{
  "n_layer": 18,
  "d_model": 128,
  "n_experts": 64,
  "experts_per_token": 2,
  "d_expert": 64,
  "d_shared_expert": 0,
  "activation": "reglu",
  "moe_layers": [2, 3, 4, 5, 6, 7, 8, 9, 10, 11, 12, 13, 14, 15, 16, 17],
  "router_score": "softmax",
  "normalize_top_k": true,
  "routed_scale": 1.0,
  "balance_loss": 0.0101,
  "balance_bias": false,
  "router_z_loss": 0.0001,
  "init_std_router": 0.0155,
  "lr_router": 0.00102,
  "n_head": 2,
  "n_kv_head": 1,
  "head_dim": 64,
  "vocab_size": 8192,
  "norm": "rmsnorm",
  "norm_place": "pre",
  "norm_eps": 1e-06,
  "positions": "rope",
  "rope_base": 2490.0,
  "rope_fraction": 1.0,
  "qk_norm": true,
  "attn_scale": 0.125,
  "tie_embeddings": false,
  "parallel_block": false,
  "init": "normal",
  "init_std_qkv": 0.0771,
  "init_std_o": 0.0771,
  "init_std_up": 0.0771,
  "init_std_down": 0.0487,
  "optimizer": "muon_variant",
  "lr": 0.00307,
  "lr_mult_up": 0.935,
  "beta1": 0.95,
  "lr_head": 0.0127,
  "grad_clip": 1.0,
  "warmup_steps": 134,
  "schedule": "wsd",
  "decay_fraction": 0.554,
  "decay_shape": "sqrt",
  "final_lr_fraction": 0.0,
  "batch_tokens": 65536,
  "seq_len": 256,
  "doc_mask": false,
  "train_tokens": 390300000,
  "steps": 5956,
  "dataset": "wikipedia_en"
}
Below are experts of layer 6 (counted from 0) of a mixture-of-experts language model. Rows are named router (the router's row for the expert), gate (a neuron's input weights, with its number), up (a neuron's input weights, with its number), down (a neuron's output weights, with its number) and show model dimensions 0-127. Each number is 128 + 32 x the weight over its row's rms, rounded and kept within 0 to 255. Numbers have three digits each.
After each expert's rows: a language model's description of what the expert responds to. This comes from a sample of Wikipedia text that the model never trained on.

# expert 28
router:135084076164130091116089156159142146151131159079098143131136173157063144136147118104115105123135146104095085074167109148088127135065186116118114122121088105110087093100190152135096142072131171131124055134078165188134144142112080122059128117096165166124130152084125136106144140142156150159145148144142150214118170151189153108130112119096095149166145178106179156146065142100073125175169
gate3:120162155097123118128120173234154118129087115130124119069093116073108206077171112120055158110142184135146112127121088129107160098128108069084135096145111104173074122136075093119137168140125109132081117113091135145170202141120103099152100168163133108169099083082090190158155154134130116148104181174143182132166139122127134075073122103117116135092092132106096148088099146139166114142134
up3:109075122167110207116147046065117138109188115137200083170133140186125106113125137132181074118103093134161155103129188134102095102122150182168108160098127181135156106193133150132151131136094088142132119141155113122118103122159134116066175093080124120099129126101175090140097078116130133103179099112119130149136139143154135205128111134096136094188142154099126118071155130068141185083130
down3:056147123122085097189110066102163179124116077082110052121110065138132138092146167104146126078120195138180117152071070162098114169113110098153120127122094126125096130141126111167117162161142094137133147065109123083116112123173154089115118123133167090152117138174118155126123161123102144113162187151063098135126122150113181113159067140154189153115143147130102096177153104150125209095153
gate4:034094140140086137138095105163111103152122169074120099129145146123148095160081135140108116090152188136158094125119124127095115170131138090149179089118123139054089111160137118151100128129149120178108114147136108234137109131118168101143144114084111115156112117094158168106067132118231132149096119189136090174125095114131139126192079097122167091128125098197089165152085143107117122165136
up4:180147107094137096125138131074120159092166095165136131134115100125072133102186128142159124145122080121091188076140123151132145083122113168117105176133107081148116133125149173105135115137149124138127147096135127079140131118178121197091124128162163140083120097147128048146117156048063150106119131120114140154134123138132071068074225159209084157167130108060168164122137130117114156137088
down4:150094140171174190114106124110132235125090147191110126136153146153167111162102145134055101140151114178148133116118123118120150138084157171049065106173065118145140131114128112114111099126087156136104192155129138138108060124117133074096058126136156234130108150133116137102109076053127111104150137108108119157189127156123138132093117092171128172123130137146134145109135122136135131177141
Description: Forms of be and have after a subject, such as was, is, were, been, had, as in "he was", "it is", "has been".

# expert 2
router:115111145122089101163121139168177127108103193093127121112125171156074138157113105074124102111147155074072146079111116131072128164095155074142146108100063144117102056138130151135096155094198163176143091157150129176131102162117114139119132125073166159065161141138182104096138117088159124141143159095088122151150162177157135110072079123106106127201153154066144122131108110084105177178109
gate2:156101154071137115123157102168181141226097139059148108122138101119101124119177097053179120081118108146073172182110119164110120148133121141141101160121076114168120117158132133171123107112061116112078194133102105160108108153151084139052208148119106164065157130140148135061116136102130140130170117123167123111128126136111102136118107168096131108109149103142134106156141167063169146168170
up2:128103126218098174065131176150116137122126124146158178128147126143094146192129171112082122138165095101144097145147136116142119145143126122088190101098168117058099186112161116078076132102105102104099151103122148083153169093174119126179123163167141097192090135111083101135160121126125103084064135142157128151129070106129170127162151119124097143101130105061128153156118131186136062197088
down2:161116081142139155107156091081142139100089124121082156148178143096145062092093171086160130138125139201094082110126107100126132102137136083101101131130157119148081195112094089198159126124109084102105115166112162128094084156155113154116124133140102130166177164105118109102050127127131137187092105096184103131113129090136117095114129221074114107061101152152176150152116110123174156064137
gate3:102079072128154085144023136134156065081133181118144101153099112138089085103078169097150161164151129111120115161099125128075163149084145158131102119159088129136119116126116125113168134136106112122095180173184201121135136138090145090104077167149157156102131152106149131146132119161118114159127164181153135104089106080067149082151153073108112118180164133133095061149192141109125100132072
up3:167145139109081151130194070160151117090154109142059106117188145119136150135195121091120074186099090170177147123136139151095059131165134083134157141129168121078080155123086127107104135101149124170151105077153095167165164092096134195169138076111132154131155119130114108174078142131078125138121112052107174137132169195138140160073113139122187132141123124113123147095096099154114110156170
down3:118155141140210083158170076088082107143103119108132099145136155102129114044108178077085155128156116134132044151104079091117137099185154116126102149173144102134124141145114155150152114109120108092174093148181086062088155074130177071174155167140125096140075139152149122113100119078147153158154094138149100104110074140130119188147160149131119087103108097113143113113157132101129118129041
Description: Capital-letter pieces of abbreviations and three-letter country codes in sports results tables and lists, such as GBR, USA, BRA, MON.

# expert 22
router:157074078140095103099075129144184185121102130066101129098164132143096111198142106113132087184135131058120129119096094167098106132105164153139118100105069127094087099128116169147086134115182169148160090128147152173147121164092087161138127142092161166107162115119135118093138111091133134135168175115116154195143120170209148124093099078115080187180137151085142130126061100108100156140108
gate3:159113154251143054120123116126144135148163139128142131154107084123143121159133103166103130136179096107134100114125142109119126096113187118153149155183136123147211119167121087084128113137156127109195050190174128169144031130105130158109175115113137147147139125144121134170098179108177128108124135143129107152145172153093111140134181126122141116149102154121103120040147098092175126130073
up3:216112115087069154129120146105110124112079075142122112132153121150172165095155128090116151141075183146151081136127138091146130129115153093122188162118135145126055153120075152176110133132126128130118195131148193098133200153124115149107123181168134060156110140103170131116117106126103092123113132141159172172116134148177156114128112151093136175085187112134094130226082098122102193162113
down3:169155123202127097085100154142136118181155145130152118158130168088144125111140070149121090106076069103130134106214083157047133088109151114130163156137127084130156064145155120137115107192080143149100146127175092205178176112123132120121129065118118198149101176165111121150120129122099111164132118085162129144138148129147113114108108130153196079131125128115130162058119114070169121139157
gate4:098116109173109106120147139121187144170067172129160107154131075205076118137142122122078127176145106123128084127092169114138112144091152130070099098136114107161136161095205109141130118102069106181124138084129100138118082142113141065164140139139159125163109130103116119100129110108241198087146091152123158148185139135098092145097124171155171132146120175080105180170176112118159141119142
up4:086076085093072127100126118138151162140100198136154116155120127215151070153119106123057114148116131073114118087081198131127153118099120080112138157110122131168114151106128126195123121126136141080062113091104092129117075106157102075162157115179119081154082140133092138113111116104157124062176054112132151121145119058122129120168134159143144106170110170104106122152160102134129148103061
down4:155140105138114117101100122112073157133047106127147139078197145183172144231125103160148126139111085128141147116098184169080169141081127209097150127106098107146125097158143132144174091119134143103098147147180100170154130086172109115161147129190139067109159171143162148123138180136163070114176073097119097116077104109125090169088117146167170134116125144163126117124144073129116129134115
Description: Mostly the pipe opening a new table row after a line break, plus sentence-opening The, It, and linking words like since, where, called.

# expert 40
router:119128150156105090150090104177150168117111143097089129086136129178065125094090120142113111109155114082111149044159084167090109176076151114153123106097105138072052149109142184133134080113149152150145065147115134172106125159119095135099154207139160191129161142117175089163159108116105130141172145171146148151137094146168112086161147121094099131187182130071161156136088116125142189126161
gate8:085139120169146118104116166192133095157118109117081148126156146142100118101152105144128157118133171097175089091110147147132100134085094126181182114157119148147110150088072116160105134128126138104106022167186144121088146120102121136141111055128135126117134169166190136146118144190076169066126115134123081136170067165118148113048185114104152082087064075129138100147103112148140089127146
up8:108159070119141162153111091219113166150119121121160128064137140143108102114116144128160105171185134116087167062113116138130119132116127150081181169109104125196150133075111096115183114101081117133120095147171070127104171166117112136124157136117073108091129166155154096132113129154158128073177094089132092128115119206121129060076157140154115149187112085149174104095095171127176117145181
down8:131198112111098158136190129100085080175176107132154194151102158144157126112145192110128088158144112148118143129152116131160133136151121118133097132116150196161108150134087096116095053139093140147153118081154163076115064151199097210107089171101136142177197141073124128143143125125140079135117105102158110110163108092095159088217110165111158138080142110152085138139118168131128127132130
gate9:109129125131121129163136128112171119127127100107072073162095116130143131130159131158098123088112162113174058094101102137128152082125089176176142080148134079117153148117142142147094081123092124156166108092155119169106084197161109113076111085131110242130162111119168136094074133077162087118137090089153138096187122088130141129137125158132149100184077147052098082087070136124106139092127
up9:137166143116156112131126120134169098168127166170092116116135172182130152116180111134045148100159115156122126115161220174144129107137133135151135101148171135133116118190123117136099145165154150050126114100059125114139095112163171175143095072088113149192112122101131126148091203131167159095123118222162142099124168149129138143166122113142120140142172169111166067154211124106157109140123
down9:081118131167175142089188108131110176136136162101097098156219147043135103122132136176119205092113127091196157098131095075126109114134070133168104112118091112080125187185179155091156157170127081140139143148132122153160174097080109176137164156120121156082152147130137059152147143105085119115105096162161088153100135125124138122122131130108175132137168158107117147172153134125142173181106
Description: Equals signs closing wiki section headings, slashes and dashes in tables or coordinates, and month names in dates like July, October.

# expert 15
router:136093146154098107114112168133119142127098159087119101109128160162099158166089104076014086130135159075084118078103089149078091138108163159114138141166102164076124097125121184112094147090175166141129092143141157157157113155116094131086085127110112134072149115082147121099139123111126197104106143180117164160155147176155078146091114062127076148157163179113135180161095103120151182156106
gate3:137153067081120118169158101085130115152102141137119130149075088121104120131183083199090154130133089137143131111073167120089136112106091144106137119114093141098128032101111150069105169103141138126179191108079094122154104111134135092130142135135107140138124083093154081221201120120149143127100152170142101157124138140140083130172125146130140144102173205132138040176141140160165131086117
up3:154128158123105136126076196102130133082185075112104143105124137122150160090115145064126129132141136133117149099118120156117070126115144158152165133100141125152095160069178093136119113126064094125113050113086136107118185151125103157109160143108093110099132125129072092092166069150149092119141131034103160123133141067149127147070178148094119178122149040129100129200121132184137094166128
down3:140097077122137160088119075133114155160123131142149112145185163125095135140127163166171076126164104083165151161148105158126202174116121141147122153131106106109143109099112103138077171128150144128155138096128112129076100124133164130167165137118178141169104103162152121177146135148127171125168225080095092166145215168164109113216076141140140187080115164123166074133120148109138183091111
gate4:171134157128124167144093140090148115222067097130153088122114141147115117077117075042112154144150087094099136130119130119120126112122097127192198173121128171144135102122100127134125173139179141125142080083057190137102120160116154130105137169119172106122133114055140104128184140121150115150116101179148152218072179134144094160139164142128135147070133104129167161147116075121150167140128
up4:150101123109160129122086161122115118161112025164111146143119156153154155089086107114106119149141066163136103106116114113172161129105208158095112125116162140155095113218171087136139170136124118089133151141061176146161136115091141127178163146094179115113128135118152139165170170152130108113109102149116143123066138182082098143061137135148146142120153021146171103164099167140160161159109
down4:129139132062124147089155204107095074115118089164077134088103140104141147170204171066118120204141151108128148070106181130101196143087117118139129113145099163101133140128145117094101088122112101124128100145079112091139152120178094183111127144160120112146145154119200109163134105154137142086062123111090104124117114142147062126206140105140151066111139121091148126174184140154164085149121
Description: Main verbs and their prepositions in narrative or event sentences: kills, accepted, received, threatened with, referred to, based on.

# expert 30
router:117128091164129102116089120159175158140138138066068130139116162186100160134125102119075086132176134107055068109129129176073137129077141114110127124141097133129128131113132131155124136098176173194136099157127143153175130164145108152092123167091171147143147142154170082102153138110107171175107152116129139154227110191154169117119091104101102183124136158058174134147108142092066109195134
gate15:117142132110138129176101133133152166112120095175184178144134102147100115142061144155103111099145089149149065106064103118104118083088112100111106122175100073064171054119160093154154124068124110167150145166168104104156146135061118183134144169143129094093157140158127089137102179136182182208157156109083168148138135112120127114106139117107134146155182128076147124148144107043108129121145
up15:133136155117123091109154187114087082119164140091113045168145136168168117183178097055138183110121061102104113142127109108047126119147168138096139139123095111111127182165122140119139189157159108092172127195117155111133181076147142103177148118086162149153066161113153114105073094134145088132155140116159073099144138160151136102152186117132154156096125144171091125099093147125114186128100
down15:138145135086068140124080112131148156131111077162168202123130116178126133101086212144144067116141121157108113095083084133166144178138110102097103128108085106110172162136121118174122114106124148219102078138082141147169129123106140129104095246114161151111140204141141123168128085168108179140170157208147122141143169136159134107130107144151126085089120138156155111129126129124126159149150
gate16:126167109138107125126153102129099190066144195110130088100078107098157080142153144150138114041123118168104088129114122138102096113127168128071136135182098133132106100141079133144131094116100122158153123116157047127188083117052126146149138149101155116109149123155082101132134084085072116151095166074161107117147132147108106099207191122102126179083171116134076143136130105091097117121056
up16:155151122139136118128122094146109176122072154107073098150079136070148135131082135135138182075152140123104082138171149146103119111116144131117132194195124152148109157062102096134184138156066092161099109090092104119196138172162116176127110131098136119141107101160108083147150206098074140113163160109160108095154115160067132137086224097131159157122126149079102177105091129114140124095088
down16:151089105148117087190087163139120179103110117162126156151073137159138120122141144131125150151129129191147117144137140153092149096105098129167085066051141188092168139106191128159126144095103147112147089066115128186157081144097092113128107109152162166141136161133150108075153160167168135180118179108125103076118108148124146113181113153191164057067169150097100144108144170138146069138085
Description: Digits and percent signs in statistics, tables, scores and infobox figures, e.g. population totals, 3/5 ratings, 0.20%, plus age and ft.

# expert 44
router:122099133136111099145104135155178120116108126078109093087115175192077130115119104156088091118129153077088065115101130165098066131065164139088147132144113114128092106152160167134131176045156144121135107135085154178146115150143088145097081143139152181119237107087145122124146138106160143128153128129169164144139149209148114134144082068097086170179163131110154110145094141114118191141140
gate8:110152157130114140139145220117131119113159154168107122133201142148034121107101117148116141126130086153099191130177134116094133157138079170101243171127128132115086166109105198093153196114173127128146155167105160146142073141133110083141115136117145176156194125102098208123118126154174128152165136192108123132103126098131097133094124069115160135116167137146121129118116172124156130116137
up8:200110085126122154103136070118107143103049086134140088132069122090217116168050142078149109137139157067102088122076128153145146127142148109189041099108103098119141121114110112142139071120132140118138130101105108149152186141100192135033142131141111141071090152154156081149154100083089139098094140093128091145140102151093174131135123164139098111159102151132149140140126129118120159108116
down8:165169104126160138085146124106191173179113132162148059143097069116107083134110124092094135177138167143124188161135084136196152169145124120126102143178148193127158091106078179169160151124116101141125133167125156145127117184183159107119109066180133117144129113135105109105078105137171153134086190170099104218121097055081138107093139141103129129125094121105099137138138131151156120178108
gate9:141117132110148136168086201139141105095105146122117074114218217160145169090172079143101143113141149095097175084125074130153169092120093130113139100134135180069123128069024201125099176132135128127158117150130130128118117149122131105130093127103094133132174098111189120096149120130169083113170121166106104126146108165116145118130181134175159097119106124136112125168157124156167063142172
up9:117140116142116142169141080110137145178143161145108120118059073119156141143124150101108152137035175128100075131124150120088064144115161134146123198131100110142173132145197052161112080119111110154105110134130121161110140127130126151137153133121087119116116142137031149172120113158091165133126132070156148145094123086129108119143123129066107208147185182086148164111121119132110213131071
down9:151069095115084099122159153180140138150137091199200127036156142102114107136092165059084161118148141156122139135153135154154087157099156107121120125110137135189176111139127126121096096030084127147165146097122100153080126165152107138166140132122123192084148136166133108083166175096163112061106190126108105115219106114096114151099154110130145150128152151102148129148132114126105172112122
Description: Pipe characters separating cells in sports statistics and results tables, plus semicolons separating scores in lists.

# expert 21
router:117111101196125120196144130196181131156106158064113128052154174150131143150142084092114102117146101075091123097172099187099085187095173102177129072134103158122108142143146148130078147110130157177158103129107177155144172169125071161110148144070156140149167129116156083127143101112164184128160172128142136157143114144130130078064092145107101111115176141108148148158115111112082159181124
gate15:110103083132136178194154132163167121160101090138176118105115086142128099116154099153123115118118104089120143155182120122162079154115110076181086133177110182181114133133088133170109121170182155130160053162153143120130114184137169146165148102155123158141145128140106125189170111131105133149086159100070135124129097108144193170083125099107137146167119182106213164156147051116068152111130
up15:155089095126148056140137148114179120113130075106111130083119144180124129074167149144098113098110112112158099108143067140100133123090076084150111102151095145167155095150096118184163150141116106086120124164108120131165095084108103225104158146091114163116128172147123109155166133152174193094187078077129133091139090114107200064067182107106135086144152141144175088134159100110121141118146
down15:140114124156180173159187186082114110195128086167158143129156118085125112150091122073129116117164137107101128144093147084108116127126138190159157119096207143116173124152125127108116123163135080180123178093143159181095088128157156145091135112125051163159150131122130102188231129124174080097112135131105107142208161165124111158146149098125083182168090134136123153119120091123162144135126
gate16:105165157187170157096110191129166137117090149140181132123105172153131121128123130131129102078138134126150116113186072148155123119101139117199140064095152216133147163159070165113124104134095162103112165146125167157158134168164026125125129110145139143106103090167124125178085174113123107095130120098147082142143068117108141092147173119131118130110210123114166119087135172093128106095056
up16:066099172134138109116108096154081131101158093104126147037150137105146130120117095095182145138153171060184100134178130100126095107143143171153110080155131129105132121148140114168163090178155147088120144096128146107190118118077126087131166161146176091153108161073176074147125113157070189180151143081092114152141097131136130080147092131141103128105205134119159171109201118156117116166124
down16:080117122152173120135134143083086115100107146155082050168095122079162142144070118155112186132128122133105096124110146119140160124116131104102201131104190126093174071130152201110136144130142107151109138131055136147166173113122145124206127124127097135121157146152112114140129090117106135099117152115144128159130162055213084091169180082092140142191139079112126102076136129103123079060117
Description: Single capital letters that begin or continue acronyms and abbreviations, such as V in LVN and MVP, F in PF, D in KDKA.

# expert 59
router:157103126126071101126080125128193140063101154125106108100139121154092168145151078138140136140110159078082111081131100127085104135080130143082166078106074118089095104091171156127096165123156167147171100159131125173178129147127032109103168180093161134127157150090131052110141122130103144130118160143099148151170138142200116113128076080100094162140139160143140151152102157111090192166078
gate0:085131136131125112147138154142174134122112132103157156078116144122123198061153139122171101030100116070156082095132137127096063116130152156185136098121148086165153089160106128122090161140127126142097142194130140095104121140153149123150118149100139126129180223141074100152079146132133119123083113127181103154116130099154059161174118073117107154090106164088111086138153169146073183170099
up0:152056076112156115128140172098109118124126107090157187132072138140050214111133127137122101162058154133121124144113108141135063120118111084100154136172124127166083098146105186157097115113098129172063168165134127136125121109110155095084114153145164106082146203181151077124140141090093115128075118141126083151151133153124097155173136118102160115074088107109047156143111168144085131123101
down0:104110073098109132082106109129192134130112118144119142126165234148127081113116123137096141132113129127133136024140151111137155107141081138113150151146144126134131125148165077120143115149108159095132122097114117142173141106177134137105109104096128147157184097162070145198112142103050121140114100186132087098132139137113133114130139116142077131103105043119115083127197139113238122056123
gate1:120134113110144139099029099122183136168180114108083038115136105123150146154137105114128123097151155086155151097141069140137142116139141102105194140122102108138130105124125124101168129117085132152109139180173119075135106097115104175115168158129192083095154103081115128192078123077113119125132204144158135103121150155083069142078110043141161161138114156160179132162138103145078081134139
up1:108126150164121139199127147135134116134071116116115122130128147150179139128114142146134156171166074159123142092131100095130150095142133154119151100154148169107149103114036146129137132145096139123150110196192070146142161129130146094128110044112181136140145060084154158077098158135125112132186166095108105138136191065139084055150169126161081154106089071122171070083126106159128142115173
down1:133121121072124139136142139114135144131130129151079135169082153116089143126163125168138093116124131064200165142147137155140111087153112076118132157129156130159111094092169147133118114080137073104126120136095114088119118113168145105066212138161166097102097090085129133139179131180185107089113099131073146149146140087155180195184142169080118096187145075152097151141079178096129203170113
Description: Colons after infobox field labels like Distance:, Power:, Phylum:, and -ly adverb endings such as originally, directly, seriously.

# expert 27
router:142080069119096125156115129182159161091151162102107110112143106159089163152084053066117130160158161118112087092091086169113063153093183113164104106112073146139112138111151184165117106124128156136170089162104160159131101163131087161098075116132126153150152111086170121104140133069111168114170161133111137153143142132180176100094077140124094153141117194144132097192120157096108187177087
gate3:140157122185087182155140118150141118114119199100110119150147121127140113164117110099104103108150138163152117100126106136107069084122136177149101169143094058061108094097230084139107121060119110132143093117048115130100187194135122216174130123118073141077106168120128121178135151178110140098131116110086108149140143149125124154128120127133112100118091140158116069103153156092175074121139
up3:160126102144133146187107146176122153118076152130118104167179098129103120178102104071045112124126160113134138098127080107131081080133127153172088125128113147099136115082216129149107094057125116112145097153074091146146177163131111151191169136126114076103121231127086113086156182141132163075177136120126127163140113097168154170117109115116161118110130138136079098131168155135119089135181
down3:144147123127118125132132176110161113085139095111159119166101089169140122149164149118111105149174181152150112117113209145143110114107119179138093081107126208163091132091113085112120075200131149129113093101149092142116111056114165117122111091153080093128159217133119139133131165105138096162081067076181113109170104112112114086090104145158189112094133161120091117126105125095168178050133
gate4:137095103114101165177203137127114170107097129171177108124080104112142156087097138140120152115106140104125120126070136103139133149134185141136173100098114122091125121127105161161168085115155153138124084115072178127193109107096024180150109159144135172108100166073136131123112102113067111114084059131193187124178118110100119134069096140130077090151124127109113182131154114069090109116102
up4:101134088143106143177141118133093105115154098155122151113108133146116147166116118148184131108130154099136090070158115105164086197137153075139132085046177100097112153130117144136145139133143091129130078103146222131153142093123139134130111126105096127099149150136119141131145141094095096075045068118176175140171100098078166122102120120140124120107094166150093113187119248087146133107068
down4:128099089129181157076053134106133077100145183084147154165192122042129175141161134093134157127127130168167160174146140132170147113107114142148158134069091122139143158129144119064134171072142102081127118145127112127128136125116115139141187085109158153119129135158121147110105121111099149156202171087104042142097195116158107112121150190130055136173137165154121162121172090119129153150154
Description: Prepositions after a noun, mostly of, also for, among, during: Women of, Centers of, rise of, Qualification for.

# expert 35
router:154091129131087091189102145157172132125083136107063135139111149149100184156101101117132049155230199112085092096156096160110106165088143128102128075139104182140056172090117135181091114075122162143146124088090141144142128168114083135146068135130173162070134118137161091132139141155108123182110153144148136146118113132159097089090121129084097157124158134104143145166091146124065135140119
gate9:145125139115179143136117137164127180066126173147126096159147167145110119162140103090160087113122176130108173138141122107125143147153113127071111111092110152153006126094074105161093092151079114176135082111107125142059112098115147145114082118128161147122140124116170161125129171032201157066136122071089110128113124132123156120157069153122175113126125136110141127132138160065128200122090
up9:118150135132106076116089134100121049135140153155079164100109077113118139089134172094050173109146095146119147138117111165120150126126178121147214132107105112145133052174150096102156083150125148132102180104062100110107080122109104139117218189151118136117125120102133108152115134102114145126176165167064083077151102104179130115134166104092152108148182122152096110126052166160139139117135
down9:122149186107149111135109085141100158133159099190095070119144117100126124118169146117090156130112136128125102131146129034198084169114093115187167193091124168122138176149146131152122088114134086056148136110142140102133148154119173139163157158132082169181144086130136164139169214165164151089141167138123107161145121159188109108168113116068181126157100172114095147069107114154137125154158
gate10:097169111092077153134067194166116111070179138173141163079105096150134127144090134090085164144130154130116135137121094091123139055148151085155098143142135113172107124135096176146120093199140121106117121114175128088157116165094111119164132149107185089110116123109152176112078166151103120091135109072078124120110047103194118140123124137118110110119206110082144086132129128083173152168194
up10:117173126158102173098044127087126160108160094123154125108107194124126151121060122090121068189166150135111152141105095134099138120109151051158131085123118081126123144102133150186147116144108149118183077139104134111143183067126129151115170139148149158088110100135095125096077154119069121112142086094091087092129085129187099129073097173129111113139102110087136152159096171098113075118208
down10:127133173162146150162104061174134141104124101128100105155144127088136079093132133139166172201151183089127117120108180162187184132117154171119109115165097142107134126126114130057116219086089125104066100133096128144072178134169088144134105049185149061137138151182157124137112108120126140156128105131142167134095107126112141141111164078130148133170103086169131118080162115174178153144115
Description: Pipe characters between column headers in wiki tables, e.g. Title | Release date; also short words like mid, red, back.

# expert 25
router:083099090113122119129073175145165137147142135121137091090094119164073124139127067154060121156151126056124103125123112148042122134074152112122148072112087101103148109124148168108098084097131147130196102125130146164153088183163135144108114122100108183081143148131144092131140153122133141163133132156106144168155142193131167084124073097087100206165134174091142158134094122062170186166111
gate2:176141097185095087110074127098147141135114085174108090134119098104106120154154152095090102131095129148105141116113073133148165117129079112114134157158155138071148127126118125116115088087147123138135119123124114140034119137115125133098144098039104173098136152075168198145123101058139155093127146112174145150101164162088087128100162136101126140111151110070226080133108153077165174194100
up2:121113136187098149131119066108109157094088106143110129160137085142075142131111167128054104125084113094139121139089131163115138079116125196156113190114171111099125112082136137064164122059125137144136142066150170122088130162169140118046082076123106131125120195115191082146099091094162153085187157142146150092086129160142079094121160096121139097126128079124109098147132139084112136186131
down2:175184143062131096161123178129136115116133085106082157111087133095166118088175115118164137109125132136088102174114068112090203183226140134124121092131130181179096128212155128121201141190138116111089160139113136178126124127134113117104131137128146157179063115087141156155098113111129121109068101110143123104142140099115139172138111111158159126205150145157156169153163086127153105130128
gate3:113148072110131098119121109123109126193124089112112148075085145146078118125210094125120129191142130123087145143166118123103154143168153066140152149120085092110178144152135135110123109140188146118073140144143108149130128149202138112125160171064194104096132087124188165107109062068151146130073090112129084102117097121093162128165179096140093051133150151118182158173088132134136139082142
up3:175092117111118087137146127144045140146198131135146077173082116111130129094129148088102099158163125034121132098081117134099133090114152103167080091113098156108148171156145149090139121085158145115138134174077046130104182151170161085065155151148151125125121096106164098150139172111137185158161089120120187095144171136121156107083129108105164107144115166119126147139087132110100111130039
down3:167168121108100163108112132149107119087112133185081139070149188158078107141146152151174150185148154165150097169162156132174120158180123178077100082137047101138135162151121131147114116121132208163079118124125137136125161124110102185064082125139178122140210118197136164146094152131099121139077165092150126168145119093154127123170117100140128068091115172078142129090140134152112115103115
Description: Word-final pieces ending in vowels, mostly in Japanese, Spanish, Indian and taxonomic names, such as Kaw-ata, Burkin-a, Ry-ō, Neogastrop-oda.

# expert 34
router:160094102141112077121125128148148147111148124087069130130118167158096153095123095118078069108166218078099056102124049117099125143106159143107108136108113120150069111121149148159100169123104147118144091191153152158184150144113060107113086145118111160083145116115188110108136140146104195128120167111101164145174121164196095126115150101101071124130123194134114152117117073091147163158081
gate4:100093103078133140146115088129186105141080166164090125165168129118112194146173084182133173096130083083076120134136152134128088110140125116144160170148135135144098065167090167152121148147130116089164090080203107084171125108162133126081160136119140127140157099176152136131148084154148093147137086098090090122139192130205154163094149173157076174117118118130179192104103143089154133152093
up4:112097131132108116072052130092089171113117128146138128125173081111117093069085106180177128112141148057144082091137171129136124120111102153160134131173137149170145127160082145166147084100081096117059126111110129117151070091134161151115180154172108179117117129136099126118176112143117140108174087070153089182114164149117121126156095118127107173126152086156163212122092098182176139063145
down4:086136065132178155127144175099157196151087093088152161130158141161113133139151094163116142096094146147078086084077120118109141124069125118067162057156144111098112182100128111183127151075143136125078105119117152097141132115077124124083130113215100125130137175076155139128085089130116118193077062160069121103101180131109150156104120095115156110179108148155118100112117146164139172149128
gate5:152099150161146162132118127107109118127129122075175163094139082089124216112064105124068125120133132137112106143144093110126172138103093171111132121064068038139044084133144079097096165138128110155135102154059101163110082134095136161084152136113083081096103129106125119149157159165141122147141180131086173140143118151086118132122139148120121113093173154136136141052149128169117217148128
up5:136141154172149092063158102135125069087164140139044046104134159155126141123123160070131161098177110161179150136142227109156108062140135144190146137135125116099105139097089148083167077145159129111148144162108120112107099076177132091108129117095126133174127151109118146109102130072104196133171126056130124146152130197135171149125144155123150131125142133090094129092104098157131087160094
down5:106165157175141138158125122146135171063147145115094124159077142150129062080161141114105148126147090111095158138070136131092154139166120088092150066136163111133100137171137116154115117161184051132087129112117194083110193163143172184111082101121136181127160069142120126140098152113117119166082094109155147074089153068079107124102169177135130118127105168133160171130159193154111154170146
Description: Word-final inflection pieces such as ed, ing, ated, ted, often on participles before by, in or on, as in Based on, licensing, launched.

# expert 51
router:149108144167101060151105129160143172169139145100098155101172158179124185152132110126127096166115148098103118118095083142065119146098160141103135119101096189121084102098129146183125166104112169161150084138100178151121122144106119160144105160107156163142160162159151086100166133109162146113076132142109153182162146119130102108125096091090093152224199196113208148180105102082141102153135
gate2:117179117143127037133186088103123192153151095127136133150170103097146119064139130077141180124122090094094148135137160140132159136126150146135215145139111154096077097071185126184159152086112133133132093121148086120064161178139155144163143190125099134159207166149101107123107118100135106124153143111100150146148121159071072148094132138155098181174103139110153113073129149115115156115186
up2:145140173193154164119080131075086188095132141096155120160144136113120164111087084132137178069147183149173165179183055114112138129133145112088180172116094133080112195097151119152104095120126059130148139116127141161063164139126128129171162170147111119111115180111125123098145146101106120215170125172102145141080098178109078156113137170137153114130135090141132143133079108136122125092074
down2:107130138101180140130098105180090160111115162123154082155138156109151118105126085138144131166117169167101081074138125108119135171116135117084143142117142169112085133167096067106118102168099150180140112126116135163153158108085131231109154138201105091122150166202122178138075107158189152148202117160129130111182122122129183156103142115120096146139085079096141089053096149168099151139149
gate3:155082138104120118136112100128121077132156094161151123093121115136115126214066135080145130145095140035155110174128107102096097129124155149146148065115130112171071109119181137128155077125117161090141161153121103168110172137103149112121098157146143123092122094129167073126131122173118129158090139126126098191110129059103096151145028153084135107187139160122102112186075180157165129163172
up3:121146100101131181164159090139129145074142097119092135138164127133126098081194109134142127115117148191094131112167114149104141072107131075151069160135130138123174110137079122085133179162143136165149083129133167139154098113176114134130164078147106127181150164109111179123134141128065112121159116145124118144117123116198142113115198115164121153107044102172128118020132084175064172151084
down3:154139122084136136124130165099117179115085070119163113089152201076116128114091127115185135128159136085069129131143095103149092083097168162131116114134079151162132099131107107102089134127112115130164078120158160129134086136137092171099136131048147154127138122118099179161124157115174163143224191175099157159136122083118097084092157120204103080113158132163125156167184126174090154125084
Description: Common nouns and verb stems after articles or possessives, often before a suffix: years, time, end, death, look in looked, vote.